python train.py --moe_layers=[0, 1, 2, 3, 4, 5, 6, 7, 8, 9, 10, 11, 12] --init_std_router=0.0168 --lr_router=0.000826 --rope_theta=10000.0 --learning_rate=0.00453 --beta1=0.95 --max_steps=5628
Below are experts of layer 3 (counted from 0) of a mixture-of-experts language model. Rows are named router (the router's row for the expert), down (a neuron's output weights, with its number) and show model dimensions 0-127. Each number is 500 + 50 x the weight over its row's rms, rounded and kept within 0 to 999. Numbers have three digits each.
After each expert's rows: "raises" lists some tokens whose logits its average output raises strongly, later layers aside. This comes from a sample of Wikipedia text that the model never trained on.

# expert 42
router:413526542448474559506526563500476416561492581459405514486498508586549457461493540473513543518534387527475450512476525517500600530488550574546363575482536474544464477522598536465418497599422468468513491606549566520491546496457400542447482527557499448533540458549454483452409600511437517430574521523505537529548568486510508529409528408479487565475507531536470549487424513534462560459499
down0:486527437479576553408632539472575512458446474478462566450475427424426561530453461420476508474468492585468545529469460601505559483590513484430456521486510507540344503498535414470512562480646430462545524399484469516533473517569501491476486462496522425497486396454528479493457520563450565455537535538432426457461444516508478506490530572515516557530526469511554500468497533486447483418436
down1:402482628532481529467475506458506572426417405465426489552516424540569558526520509546575414504527517449598325424491561556520473575426475506556532428456499532481533474407492425475530480473482496522456494469542489550467541458451511491502522522527469526496508487532471535542555538474456431495613446593486534435583530521573526558491554521481477518546471441475471522534500418471491602548534
down2:429469530475514495476519437445357560545427525468530513428547525514515447505491507554451519457569431457528425493591539454485496540548601473501555544519419475448537484597501501543468534356575446505470534536393535500481433502463411490573523590468528535409511473467531458580506514526516555509473525499569498524486497477445505545581509474430463377490515403472587497448513535511489450582445
down3:481456476494452523531560549450557471447497434467524441498550570367459527500569583453512577445533469485489537454488461523550526520538479592583515507513536385505530564544554476438482408480542450528461473518565428460497567529527472534541475463460535423450542526544518516407481449480405485547507557616535467562514466497547513499530579497387512616541542481486509468461456465434609461511613
down4:494468481358535547549431508487381528588535401497537522479484518539453393548547508469539544460527452474474512453489509371502468463506501512516413489491538437502485535470469485446525555561564425485464444555601436462478474341435496504524562478468555455478545503542512592533557443499515498508489544521474511525548448503392566534575534458526446522521525546487457514500532521513450621515616
down5:491542497445551526439505522502475416511395522486556533493605499433578472488580478509588453347442507435560498445582531577512495504555472463454509502477481507455557561511531510578473426466473444484508461503466464486499511429495506426408440395461466463434500563514534455477419502443436485511607495514527538607473459524507526493541495534473601470514444500534527536524449375530572595481437
down6:447504488522475489554543515516447463454593424611543434483509502418438476420506556527475503524562492541431479549474585511547541473469429542582491486466559482544465448570501499362462568502572566493487530508398614432502448544453441488453403410491500525505484470482466509414495492527462578558528495504549523534487399446534562549424460494477572495486533432566510443446468535602486420492532
raises: ".", "l", "ence", ".\n\n", "ences", ".\n"

# expert 6
router:580492452571495516465423429511545546566552524418470532469574501460552576558467541388485519452573482518456505459465470555414580499466499438377549547523440500506556496472478506403510529516556449406461504521517483459529412485488484520522595503422476472459459503473437486542554643446507524559485539484485513522630490520496502484565450472500495554475434393563505423426440451476582500476518
down0:555402527447531496467456454499443530492474476442503475434476517373500511584538514437544445469475472465505551465546466557641556510532555514532437456554477535487387497526581519393537634564486519470525487516471484495547582550470552526392541551443397549561501534472490489523537538554447494497553478469435493492478437538547553524539448572464531499421559463556533431545526512552528518399423
down1:394425622463479587580529458519432507504460417463529539515591441556498449512468595437415537479583435586486453520485526480491506540438490556530429494538501550516520564524434560544472493525492537459454454463436440473455457450432541491496517532510508571509462484563537478531503479449486517522505543365489471572456451437580544485549520492436481586386466579444496475497496441519502487406597
down2:447537466512489494502477477503457496525482573494505410394537399509481456502584521492434458467538458561572473545487504548534575592412573535545397488525559564358548521476458502532561515466444524389551494509608566441384555525445474516496434512571505502522512520388536511520548518465419455455538457518543522549497414441529509526552513517486497476429469523533451419540515529420440482550455
down3:468477506524445565516546455421544534596504443460450438553452507504523459482457570450493467492484579425512428571535475530453529465522496574604529435563467532485507495425490539486487501536520441566518502418539502460468552522609420490488534461453541537505565564435385469616542590457531545548419383499486471485545490490448466464531459447481412560425494506596558426461507434482563458504560
down4:496478552554474546409470453525518483457401560512490483485461445436462468454550613475592442525569472467497533517446489525504490488586501534528496444483502452450425454524434599352508501529499499568584470577538495484514511466515485545522463595477481489641531530459432475420523450484458512569504523554512465503473525500484578564588530545550556383457504487489572419518460547498571571535406
down5:533382557463451550527516466595495444556503506545514318548567493510507494516516556488528481453477535585439476524547567444518519467454430602489482578476443474472522457431408459490538503508447518593515405493462438407537553430471516502534459538525499515386463484475523482464408508529518442434479561486498558483482483554569620535385477493440423538484560478501477506517492454463486492471552
down6:545469479513486478505530492496459454523489518521561439489458499446426540441470464457456562489486561497450552435533452456420548522518523473497627516442383511427473376513377604495601510510460520516518529449472516439526511549452571451509482581523562433461441499387514541504474543516488494420452433502369540493494473542568513498476496450528483610549526473546507484531485407372460506558531
raises: "ify", "ween", " another", "orial", "tained", "itled"

# expert 7
router:581488450570494517467423430508543545566554525416471532468573504461552577557466537388485517452576481519453506459464470553411577499467497439378551541521439500507556494471476506401510528517556451410463503521516484462529410487492485518521597502425476474458460506474438485541551646446508524560484539482484514523632491518497503485569449475500499553475432395561506420427438452476580502477517
down0:569393523452473570497537576466514487478558620410526464478468557491427416506466435479496504469431448417530443435454461454510457507487529441500511605487483491465543459485498580607433501366575454470513450457553489445412543457512411427485454471537475540501534482490421503512576459518479530566511462571511506464433499460513641492437478459503483496446506544523465438479421469501434477422508
down1:515559498573497570497464503459421542594493584394510589553498537561509498401554552522584555506483571487549461515468492454555454513518484442431509507480498500466514478438482599528603508491442486520432520468540526429419458410586476486390488545510526515472506510486537585501456472525400405496526548501536434559584517457528452529538452429476481404525580493509593514518552514598464561555482
down2:426498487450499516437489525513493544426516558588468426601485468424409462511479547493538489480454618494493412475520491487534483553488610509551485402487488467483496514482516526498480541559487582515478576569466635507424567492496438559460499460508462497493457498477545538405464572567556501516500489504576509465404443475506544525486482593501467460403589597585525551434479548534533512445385
down3:449396544439532481490501563493548499434499427488491511489499526556483588457403588585556519461458491461394577456490476488504412442477513436537611582517480500497461512487497422519404463464503463540471466481524581532435520536441443422556532478483624540491599557464615538508399431530542422487493463496548495540416523515502500482499479469455534500550573501430457522548465504534524400460543
down4:435391535419561483599464521481481469492496575456555483519443493372564510542555456549480507637512379491472482548546502559480493519562545440453507447523569501491575507472514552444476452502420491551587523485608531545528462564524528480553515490502489495573553508540471599502552539455517550451556610529453462577511498438490490549399469479510436539500561483531429471463513400530502457510575
down5:561467467403548513471499481590476487464451581487521482595502479483476506467550551520409459604513529504507443490397519451518476579477538483534411528468463428441386488495476461513442494500477469410437535540479540577505512652543532534405478515549452527456487515510553540392541544545570512517482471485455506466430490528493450429479519521629465473537523445422531472350491498445477486456530
down6:536449417539484433392461532543564460559485550512566504575581491448468480549536522463473496510482485475529524535505449451533504458421513457511442495467499503577492503410547463504425496539407479508508588516413427405485448511432581476593488509500511587482550517458562456557465566530497498455589436583425464494607536409598457526448504452457472458500474386499572540476562523421560476518526
raises: "jo", "oga", "ake", " Vegas", "oria", ".S"

# expert 21
router:582492453571493516467421432508545545567554523416470532468575501461552575559464539386483519452574481517455503459465471553413577502468500437377550546522443500505556495471478506403509528515556448409462503523514482462530412486491482517524597503424475470459460506473434486541553644445505527560483539484482514522627489517497505485568453472499497555476430397562505421427437451477579503476518
down0:522549576579458514422476506486575400460494505478429402472483441508497431612520404465467480464474455574491466430468528488453477608487450640443481605532555476507506511546555529511549546538479521446551485511515590478411507486517568527460468488503468510481484616437469476479577526448516465467590608512518558500522459416528499421481471472509491486464541442581469486598593521501554499489471
down1:466488534441527483582430491545553596451466586609581468544438448547533483511527432483548484588467490546522619512468467506503451466449438500539470502426490533526585468594490522484503544675431530501476475480564508484506475472448425498539475479421474463510508513530518524443426486575578517510559492596520446576500441526506476409558545480416505544509546497459562496621438496461456533456506
down2:447400553475466451505492485475531536562447519425491464482406525550494469437526470538577438566469547479505469532480580414542480459575575482499543547460513566489474486477475500451481430571456463492594500527476477442538408456499526507490530580527418560530454573502504498459577511473550486551523427400439635478517524440504504434500480612511530455460516498638518584427484548510494513365482
down3:508553461479503480539535457528553433537529537516522534531536446466492539505543510546453526507515461505561453477479437459512529571557452421582466522494508493508577556486573552481505484553422488517533465495531564454513558420550292546623533511518544428483576453480506530467595519571550464385562488480475567486517444538550480546485504493435350501416506488468524436502515520512505493589609
down4:516528470401471487428446516487563521425552520484434580481485611441488528556424461511546507404435449566484517451500476505446563516403526512440498500608466468451483538431461511436468571500518483522540518443585538554498440458558425512450525478416411568534435460486457524497469551495563620542531493485553517508465442567487423474492391461468502518475412489514512484597508494435552575542410
down5:409461581434543443546529534505492456427525524499466457474514442556473584572468445488536488481523483421542457397581533503463511497530441604529445516511545506529489500539577507560479617507490596432631456467461458529420509530495501547465503511566388488442492486540421495481550430526533504428568582491544535463475624502550483549455549440560460554535478482569484506533527525430496498486619
down6:458540464447457520532465568423514501501421560489464457481425538547455523377492461408496530525545543434504447481536439516488381491517566459563517498456481548610532535374490437574436585466587504478486566477495460491593501408467494504492565492377495528509554568425531475485498469548402507513452541532575485590523453514492431424448489517587462464513487469550520447470456549527427505475520
raises: "writer", "č", " aired"

# expert 46
router:453585524494508521563519588506523442528482399548479470534469542542542405459543505419535511493515407450546481548630513504599439548408534491556462562501504440559478522499582472485472498554507550547557453515607498479503436504482417479504438548481444445564553520455529394512461519610493540434598456514474475488462425423458495557450503462506494566509567461407490513541561527581488444569489
down0:520454571414516471427457418526486479431541447455496449467558465499551505364496423474483504403570490385489487507564467526539539552480510480528484427478475543519487531492486576476464577470604478581559527507520527438400496545526616538506580380523495494504454518423499461431531500474548510532482486492445495477542568488481477556534541528539509553447460461450528491519482522586522670407506
down1:479501494483471495475488535536510543491466424435432523374551464515468581624516494566472482416455499499452518481488419549508465446520449523528475457480463444467438447516534489479496478544594609480532517491483387484541513446497533455474453505579524408411490588512499538405520542534417556475433492519505550443415458558495543469552511480443443616511609576391519563477536531524466494433433
down2:502453583383520490540539490538462468606466572543543508482533575606435514537501469469612541548478506385518484548429472648513539462498499502565444503484432487558588470463472496554538536484510558493525547486401453553495538485345539465472461423551462512435511474571521469559487591531509515555472501514528556528467422516406494558510557454514504540439492464517551449536465557528558454492474
down3:516559578510490530491435557497534414549488465429551424492457535541487433487549527449488508540547505387534514558508521570532455396495576502522514472543478465463508481451523605512522552435500450475561405454510497547449479523489529441470531398499575483418528454467483471506496442405455564550494482582581458538531436503488484448536540563444524527404493615568383421594555517529457482460576
down4:528458487473497545560508469467498485465562519411437462532503533423494425550450560480465557492499473432508484589586503553512486458405541466510521416463475409533529442500562473489467474487525554453544491522530580481489451456468570464534418367581502470537592532516518445490484486493584575480397599530570490593498517516444551506565466570553485625569451551462566432467492523529489426560433
down5:536457531426455566496486518519463483467423551526482472482590489527416491559549542542475509490445493515572586438487502446569453483355530524515518484437455494618419420502526540495561529556467462497519463512591462480419476480509568497569459506499471478451497503447393452375460564490428515548532537520542538514432498500408518506465566539400492555425487501565548495354506525443557467495455
down6:527512417539513432483554560461531498444541524586455588508496526478383472508520416463590426444498482541339588466530487506488541499485460564550491525493533537504501564477481431364540462514481587495464438517519474486509589571615528511572519485431451539521436501504471479475444534481450477598485438519460564460456462464541443418435484555507503478377526476487433519459526524539576532496471
raises: " ", " and", "ly"

# expert 39
router:583490454573493515466424432509545547565552526416469533468574502461553576559467539389484518451571482518455504460467468554412578503469500440375550544524442499505558495469478504402510528514557450408462503522516483461528412486491486520524595504422477471458458505474433486543554644446504527560483539484484514522628490518495506486568452475498498555474433396562507421429440451477580500476517
down0:558548659516505471560555606451517510424497529511556510506536407469517422563599524365465552496575471483520508557476544525486490399439506543505492469516507508586472472560433430524503503462549471560450510458485460438506453486634438489568486524479453481352516492571462498550559475500464568493528457562490476481503473532532415394489497525474552518461509435496521507487403535475516554513558
down1:512454546530504562510491577538593443473498528577458360430440487629485456522487519509587503473480549424439448554508529449455432575488394565533482462495486540507470418446535482425506465536537493570634508454470483489459506474483498529480577474448562480549517428516517562426495418439475355563508544502570523503515526444603525502494553542574526457502477421499459475547477520473547477505538
down2:425524559453450450551428475501492510467520605536501452515582492425574341503514457448530491523568495409475495499448560424445525502474479458509483487510522498482526561487553444503518535464490461504511535439417488479493452601479500510549471508519592363367439597410538512470469531492448502449550561485572583465426436584544505481513545590501547546417500487488518473412537491513504532459545
down3:476462394525511462398430493484488471510481505497452499518461478556503526539421499503530471559475521470514473436439441468491475515454474467487548452499488498498501451451408322490523593482539408469559498545577579536481473534483525463430520561580547433462560457520606436482548422566545546458477494518497520516475596491464618519493561454509504513485561551537514446502540473480472573664409
down4:523413427470569561483557478488499554566592621570491468456438462492476481549532452602588453579495550559472482570490456553433454474506560528493481500496428547473522443454450484500536600428487608480531523439512542487515500542568534512565636534504528503411515499483521535565422505527543500517538594596452514481428423525521393526477420531430541463530524578542505479513500504529469482546455
down5:485517464501477477476419458506469564458577579526557565522484468465557597561532465610498566543497496581556479484512477519472431492425481576535511548389479490561512512439476513526448522573513518480474472382407535499437484499507536450478458540527544523466629447501534647523521522452389486440546590492539483558468539443553473565487592409572495470544533515523526528519534510434483467524591
down6:471512573432506454459444522458421574524646493485535440558573457566466418484537551472484507526434526536496546501484422414446555506461486494516528540423628531547477504502528529556464473539488388444517577553554543558537509561459504497519537472504516580446539551397476588515561457544469441536525601557435574440482493570518547625478484457530442551518511486531506530519450529472424508545541
raises: "water", "kins", "avel", "icult", "itude", "ı"

# expert 13
router:580492453573494512464423430509544548565555525416472529469575505461551576557468540388486518451574479516453508461462473555414578503467501438374551541526440498505554494469477505402508526515555453410458502522513482458528412490492486517524599503421474474459460503473438485541552645445507524562485540482485513523628492519495502483566448472501495551476434392563502423427440455474578502476520
down0:422551499431492494500405498572559483461575472502487528507441479426440494394522460515477516595456482440441455405442589501468552519519439443446557463535424495630453573454567527480428554535514573551462460490452587491478519451558531468544535539524518475460469528487489435531504470483457560442599511477486536568457561569538504513665559467473505480562495457473522502450535490619526527472481
down1:406493418467520568474500518620550558430507503547479544605519390534497475537459596521446451473554500567492506480403579530557514559425531520489501533486495493521523495539535514437423521556461499589457507505572455494445512468468541570524556578440445552471454477445533559518473517491504524534472440485531544487522530479448605416510625532524407489408485504452607421510573489518419514560530
down2:598578468514523472487504446550559493437619497448457499527555603475492479580417528506528558492516473420429390376536442508533479486494451518473529498496479519423460477495459450476493525538511507544578404468578504491401463495457506483431547547529459499433440486421501427558476426564504501511538399442562470447551491535395542558476462481499496531550448538486609508506425460484521486617513
down3:485497443445552537530479476560532390506477587489504540502449577423417508489500416437509483462415473483505568525491539499492522438464509529428484511571451543427428585454583530520448471447493548560474446519423471459499436580549564467568416481455403558559430546502442460505526436468518475472511573473503484488518495496431501524567430404623486571537512594472549618560531539522493488510557
down4:554539462536518450463488536537347443505500464543496535551487561459513549512433472495464468439492482593561531583494451477516444536507552551560489495520483414597395533469520549497577444512413534533499539439515415576422523497590605505452507524509456565506482425501474495458480470534586548534596460529595447565480531467520433472556525513478525470473537444381567432528462545427521498472579
down5:559452453546491466550516564643505482459528494571516455425431540497471527462551487544445477556549483461528407502471518521474483524438457536483512481512535532451513493482475539495497559437462600545433561509473507430392529467576497410510451522553610482520432487510468409550511510486561560504566442475471568526501431535429450469516379512391550540499539410547562581489570463542469539427405
down6:583517522538418542516459531592427408488399412478547469539491423470419552479530478553546511522487563490577500526471515446468541517475470476481417491459526501583525567520508468568571408450483551499446539466517444545528434420516479550453496586494470626565541521477438434458483484422549436422484432540527576476510490524480650516439511530375538500472546539481502512430512548488506474468551
raises: "stan", "vest", "st", "via", "tain", "ii"

# expert 0
router:580492453570496516466422430508543545567552523416470535468573503459551577558468540386483519452572480516454506460462471553413581500468502436377551546523442499504557493468480506399511530516553452410458504522516481458528409488491485520521595504425474472458460504472433488541552646446508525561481541485484512524629490521497502485564451473498494555475433397560503423427438455476581501475518
down0:500453505453541602628509598558538487447469407440528515495562555467451441515419539476487483464529477530498515473501453482494485485503483484453455491537545442471540444464442375587484447542550512400542494543555431441468519453418538496488477473490483587487493481560490405494514519535496443533528454468550472497428499588479549516452417417572518576627483527415541500568496417533545601530564
down1:467470448513476526541492528420450520545513455514548503503503434542535535515535557589490518584530484458448456496495423631491480502527537412521518506368522439541529501541564508539488550538597497515452470476537487552527531522473474608509512506548441523555480433448556554486481528512405523395535527493427441449365486549527503530447581501438387605485459495386496513523426505535429408520448
down2:530565583385514532439504462521507432465455507576538540499594461525515624513449552491561482494514485505457474451456548420443395490566516503477494536523564572483583484578478493445465420440430503487539495545480482564445542505458562565447523419545415532482473474539514533525553492497628511536389498534356536580515500522469433450527550593461513535443493513463463528503433463497463565535528
down3:566520456459407490523493445459431425463535498535475482504448483428439471552430541456492562582500447494517593453535428463487569532430487456532376503471552468515457429492450497407342490590557457489484592482545521541497469502590500499553513544410500506521547557578535479432453496512584514566568592522571555483513456513483455504511483487529523458563438449497557439508553457536577501517411
down4:493562559510510475556471426513502460462591574498471510459465564558479402498364426557460521577459439569460477511492475495513536474514497572427425438474469427546554529394483516448475523523500515469495463464593518511507455486622436489491406510604538535512507537503528560536586439505558377514467453515491475519504580501554495488514487422561579608474399534529518480539515467498507421427489
down5:433514430453445478404450539480535466525483500535524409469386414525478633445415546466457517463539444429537499511442508331359478536502457485522489473493485445502469390538557517524586488470438532517491494552473499501516438475504564421517493500485475414485538505556537531489480462492454511607492480578541485470447476387530532470384512539569512561490515527480515427492489534509505466471563
down6:399393490534441478557495405371409503536571492526525535479430462433473463476490485440503511501576454516541466562613510495448482539577460521425497589467446479444463555556497604505464504476606562455537519487550514394538489516557493461519458452516496489556568546499592577492571571515528485580534466570531449560475512522532386404501524473461521507499515543516478464423491550510552474492550
raises: "din", "ives", " Party"

# expert 29
router:582490452571491516466422432509545547565554524416469533468576502462551577558470541387484517451572483517454506460466471554413578502470500436376551544523437498506557496470477505401509529516556449407460503520515482461529414486492484519524593505424476471458461505473435486542553646445506526560485538483484515522630490520496503485565452474499496555476435396562505423426440452478581501478517
down0:570505500453482546487492498438520497515395587508549432530461481530619495421474418423632437507472492432485546420492467540508519458463480534552507438485442572446479525522453493510500542455461520582570493537498534478518555532540612500506492504481573478541490489415510469591437504496457522608543511469505575439552427445513485464429550462420619404535506460473487430538457549449416535437551
down1:524494394460571429497582501422465455482528450457438489520508532519473491576418593452533481393483437459424603474453446475436490450530432464533442442500429435485508477443550505436446586510484587492479530468479525485544522467452543529435492493533566495510481507512539485607399463506496467508558515513597493467525545450395487521538577542449543479508464414454429618516485394499456484423483
down2:457600505489551433507490582502506497439531480508482533502534505477565485525464529514504448520422476492552529589516443473543506537498506483436466506403517512471581560506542489404431467530466473565462562563463574489561470536481422547437512513493586496469464528403497494511403474504417558483564478548515537448525483479492456640409504551440404468547564350479489374560518502417496457518425
down3:514515468545550540466502460569463561525424502543557513537452483554487544409439540476500546487475572453472498624425512510515428462564515473597509481538481496489439424364467498455524529448525570458450508602515590541446527485530531519504490530512548479499403563524472612524566499437475547501490551627454565490582488492547484515503515441515444507534506490568364491533505398521552433441572
down4:587496463481425566481510476545548511503472510525461493520416491514523517516567581467507511490426469455428480489445555556587481438496575480469579488423423475534508518571488458572565560461458536553511498447590586536447537478389452515564480481594456495502422419564470482400616466493502442536426489475553464577438497508625487543460451548484541500509516448447555508488540487566409444427470
down5:425476441546635481497480502484508490490577470471496559593492485424482443519522437495462442525536514466457494543561459487579459450533633460505407554524395433468513402573517479573496579580389538480501468585495442532454467469414521560523583548536477532469493519521453516432434504486550494552563471508393549483521524602528488477473487509508507489581579583465511536435551519508459501434527
down6:527505518502483429569583428525486433594514516439484443437509442536466459512486589458567507486436496500607472419508440531426537578501418483587603503519439614511449514484445417462420492481488501468530471486527513497571579490551566507510513441456455449445539542439500437525507463513480613505477416549433460452566549535575544486464471560560531467461411474576485559476535568552503497569562
raises: "rics", "room", "ution", "ń", "atures", "row"

# expert 19
router:580491451570493517465422429508545547566552524417467535471574501463553575559467538387484518451573481520457503460464471553415579499468501439379549544526443500505557495471479504401508527515556451409461503520516481461531412485492484518523596503423475472458460505472432486541553643443507526559483542482482515521631489518496502484564452472498495555476434392562504423426439454477581499477518
down0:509479423461471504456565510528463517518512476493519542535589578446545488542465522502495418508392557528504539531514545463505515475449515504484413481465453521462497481628373569547457434509567542428536442480470510492520407491448516552576536524496435525474473477467596471485420491459453477583446479409438386652519608579464511520537539478524518548425548527537545458450452491559488576481525
down1:526539521501512424553504489579410526424442509488529502454548554464528563463492514531495482470490414453421480500425533483546461463532556491497538445443495481499505493475481494547377473609576569588543376493431512452477566530479473484531475619590424590471564458523548509511533466472581458482541421513531512395541494521423590552558538523532525486637398514477463538453497494536503523491454
down2:514577453515368549506594424467539497416456510453587481543617592533523463461466596450524507488558612513358494545515548546517539570493548470547492529548572496496453510471525446493478432432463512511445513511424578517499517497494533497540517516550419534466477434557483457501455538524642504488458496508528499544496558444587535414521406496490469430561469455497559511448579531545518510534476
down3:525521545438528534593551539486550519538518477459491422515463512470508480421524407423457519463581597477447491530555545513510417558388518536551462478399472434421436605486565426513464554566549570509569476453557394468539489480512558515521497575465565548489480523510451505506501466406372513594581477486468541527525451463470558438542511515524485489557559461545563457494449561428503565513491
down4:566457443468533409552533525479473519452466548559590607492477526526528481566514449406413449437507476454395511502570530412523610449611487523476475520562483499459520540503572456503499501437536485427484424538504514565488555611438504569593443536531570465465538484502459464391544478603456455558452543504485474465511563482436530474459471530548467518428535494498494494452455567508578506549414
down5:484543457461435593564536536506490438547436514462534336475504531484504568412529527472501528586486514543448560466435457458558561502491541481606480470494550481497512505450463502425551519457435504486521531483507502434558444550527485451529478377440542531470470370565460577421534603508449539560536549444470543458404447546512486484465545473521503534574488491511512481501499576341475515463514
down6:520531399527477490546501481529599494469542548483485536402459481495371591550475491481553543560507503624461434504449476539517512525506459510524537506454510431513481522428564484408481461441503566502526531547459443528514487513471456499528513477408572595547459579350618458509394531555530455540501541505449451490527527565574561492504488601496530553487568515542461548439555499490590542526444
raises: "pr", "eg", "ts", "h", "em", "t"

# expert 43
router:580492454571494518464421430510547547567553525415470533468575502459551575560468540387483519451571481519457503459466471552412576502468501438376550545523444501506557495471476504401509526515556451407462502522515482462528413487492487518522596506424474472457462506474433487542555645446506527559482541484482513521628490518495503482568451474497497557475434395562504422427438453476578499478516
down0:545564547541489530556517464489506541518499431469417597541476462528467505510478504544555521433414468545465553369489583542517522523611595464406531529527439580539464404495550419535475538450502453466486430507460439482471447578464552446477533554510434435548480451514468493544471471484479407556455534602521509482499479532436586444457602434476627541547545519526489550518542450522513543558467
down1:578491442466552548507493542569551596513504517525530530518486443433548519519575480521448555504407564539416511422453585457409525575544582461605477449434481522498434500541475487428543493495458494497576485504574457533585460521616566417463523581505544556527521474584494507598488516430400521481514452527484464423567503491481521562575529541580480582523451473508513489425528401542509471499502
down2:454538466514524505566516443486497584480614488518520504411499505537494550479498547522455543436576516511418525545562483427500518529465566509504599553556441509520476469474497579473572487472511496482524506579423488476530422439465501429472457534553425494461512380539492443530507483576598507496442423490461487585535446447447561488524602459382477518501542577514519515557590461486616437522624
down3:476543567531436527511384497506501529447538496479417496489434448475452474472543563533441558430421479597459508471476534512534421484507421438460461485487521472552399530435535475532502482508561459540456528566445557545456559575515550489464435491498386560428504477469464489523501593467551450425507463478482602578565524534471536438485618471480508498599413399518438578495426556542473494438500
down4:508499482577512495538347549447449424500530531530483467584434451509494467543488528532593544580513456451514611517499454524570502451428486522537513473496471545548438582375515486513518518506510440488534500539493539457478457592506416517380543539539546483532523502525505513483492453482405493485419537541553446611536532520558476468522603473505612464540490525513476452624485463542513530572607
down5:501548492455522476570443447490491398501477456509528545492451463511476483439509559469520434529498605576445513466486473505516547510496579481504502552513555623435498461535488402572542528517529450560542515495447458522452561537438525444503442428451434507438515560451558505507602515420557437425503438505509506463621524581473493458485402444560440578518598482608514559462578420469463524478574
down6:473503507473467517461479527497447495439495505364410476473489480484512538464597562553551420480539500523457590523528604498489521457415547430580613492546548501518465516463474520483514547440491473525519430459472490424483486539434534455441594433460441473520459496487470551504441482538512554500515549481510508474380516602593551400494565517527385487474496493504466568464400516365474513500590
raises: "ey", "stic", "nam", "ista", "ki"

# expert 33
router:581491454572493516466421428507544547565554525418468533468576502459553575559466539387483519453576479519452506460465472551412578503468500440382553543523446499506558495470475503402511528516555452409460501521518481460529415488491485516523593505425476471459460506471433487544554648447507525560484542483484513524629489516496503483567449475500495555474434396562503423425438453475581500476521
down0:496465515422389590360489460581529516528500488532472500508551477498475483424451440455473454589624477504533508523481516522525541505499582556575458512513479476494540540503460537560472521509557555541547461526500431395534494507501527508500517454417626489520457535564499540456427548566507546542520441564473582419595548555485500503441491477518573483442428476475419513493401610525427442441488
down1:495423435514531552486466468544392508450514579461496505492442542561470511463555482564436446493497420619568499459499515550476488484575501494539613565516506497532543519591458531474484607468447381476557457479443530506631556533551487608535477577528439555485487529484583398535594488529509468562477531463498538539478510474506581440481414485547518476416553495542526438484500533577425515496481
down2:452510561500460551478438475579494520549465404529625510504521500587497493530346456473419443523407516472555503402478494497477475473447405566431453574488528478485535461548411535537491501614504474546430490451407497500461394435411446473508532490502553489530532447467550525605471515509500481496522527518537484554525562454490506524451425491480476484469519594457526458599568571500437436503463
down3:472406587498528428523332503482473515482505487480495506430467447496487535426497504516532570461393470503507451520544554517500654485526533467420531491531512486533439472489463526546617435411539419425557444461509405453516525490512465471571517531407453536484491542498562494516479446561506479451533515489421473406586494576430472527506509591486489504444483435549555480553468549437431544438489
down4:567372501523510541460525579519477554426489506541475443552492403602544442427511377515560427514587403532464451548493564503457540404503422482501453395536541566531477548536525456485493578471546496481505549405453500485567550532469500522510538539485465511519452611535471459501504531494429577557564534497533626535422534426528463488493494470425494509463483515523538486498601535533471489430463
down5:476501508502415458440568539423504541534438408539513508544517536528480566568469541448472465541524491586440515497457462498484519597414481607506429508537492536572441530520528503430550457521486510510608447461544492460478403483434574501424488523434477509469518406486430498568543569478504449532495508396525508545470452452499617502539432493479428522535456473420438466495482465461555540630377
down6:604507373521543485459484415510365409497544509434486458488404522495433472498567437478544571531513534477569440572496479511520510562548482502464460540495527574509508467523520521502542457508450565487370434509472472455583535526508603464504540477563522548551435535545579549394456429554453529545529466509591530518501505552524489501545490545559468543513371537547517535541580464461482502554583
raises: "lor", "rons", " lb"

# expert 28
router:583491453571494514468421430510546547565554523416471531470575505457554575558468539389483517451574481520455507461465472553414575502468501440376551542523442497506558496469477504402509529516555451410460503520515484458526412486492486516520597504425474475459461506473436486541552649446507522561486541483485513522630492520495504484569450474500494551473436396560506421422438452474580501476517
down0:595539518532511490539564514393483531537493517504427522541508497614468528530417488534412525465515427487452404609484461540430453475420501484542398492400495427489452463423483524463468504555474505527443591469505481452371527537476521524513545454488376490424483540446487490482565454578485482526514428524516510532557450529467421477509543511428519571490537478503531502358569535420478471527450
down1:356405529405337475569448499446420533492520469507539479488510446428498541481559473475441479558552439521492567445444573544529564556481556458431472452593486546474418469478478460518518470459527479524554581477452493540515513548468486504529476515482455517568449552449573524434409487483513590542603435563528517479496545479453550467506479512428438550433497552563514595448458423476495510532512
down2:490402455543458517545475542488543461404459576530545482525542494523483605454449518518541470499523471457474498483587546518456500544533449442482472610414472536420474493446475555521579481374488502545506536436531447526598436506423600436561433549459523464575463430452462452493464541510443439506520559555533507498531542454542561487506575547551545474542572597602436525466533531556594470526465
down3:421537460505523411568466536511388525528544534439481535520468485397581487409553504516503570478493475467508519460539518544500544548475483484422546484490494513508413543512355508484503426579501434554542517563497500452470472579480468390513563490517539479452600453405525538528532457525511532601531560407578552530478503511454606498439517508445496483466621440468559595489450547466484529479553
down4:546415474535519475479521556471567466540570499412490481456429488571509447545471539417570510537508524484443472449431507491373574528537472481539540484455492421601461412470521526416404551468545555537479454495437536447536595578415519515555438511473520536508630495482467442465427496522465465479522460484442520494471413542400510507541553579523493526523454490479524583496435424483537420588455
down5:503489451512518517456458523489549515483514417549387473453464452532479490567490475440457502408551469554471477598553432526499483549514495534445583423576456474492504499550517481470543616453564516433486435484520603514454498625441480443605566438345472473486531496561449491541466454522414469524549496469539399547508529561453537491587573537469519496457451502492462510550533563503535434584467
down6:476484476526531542478565483504515453425530519482406455502570528493477513606456479507538460541487472565505522438491492471500446602533432494517548542538510487550691464509472447504490534492536457510511608403470519472507462520482451532582513513490456494573414537564462464496462563469545465465488454552562460543532490578482455493588551455551397474494542404439555515502546507385535392526375
raises: "Professional", " what", " industry"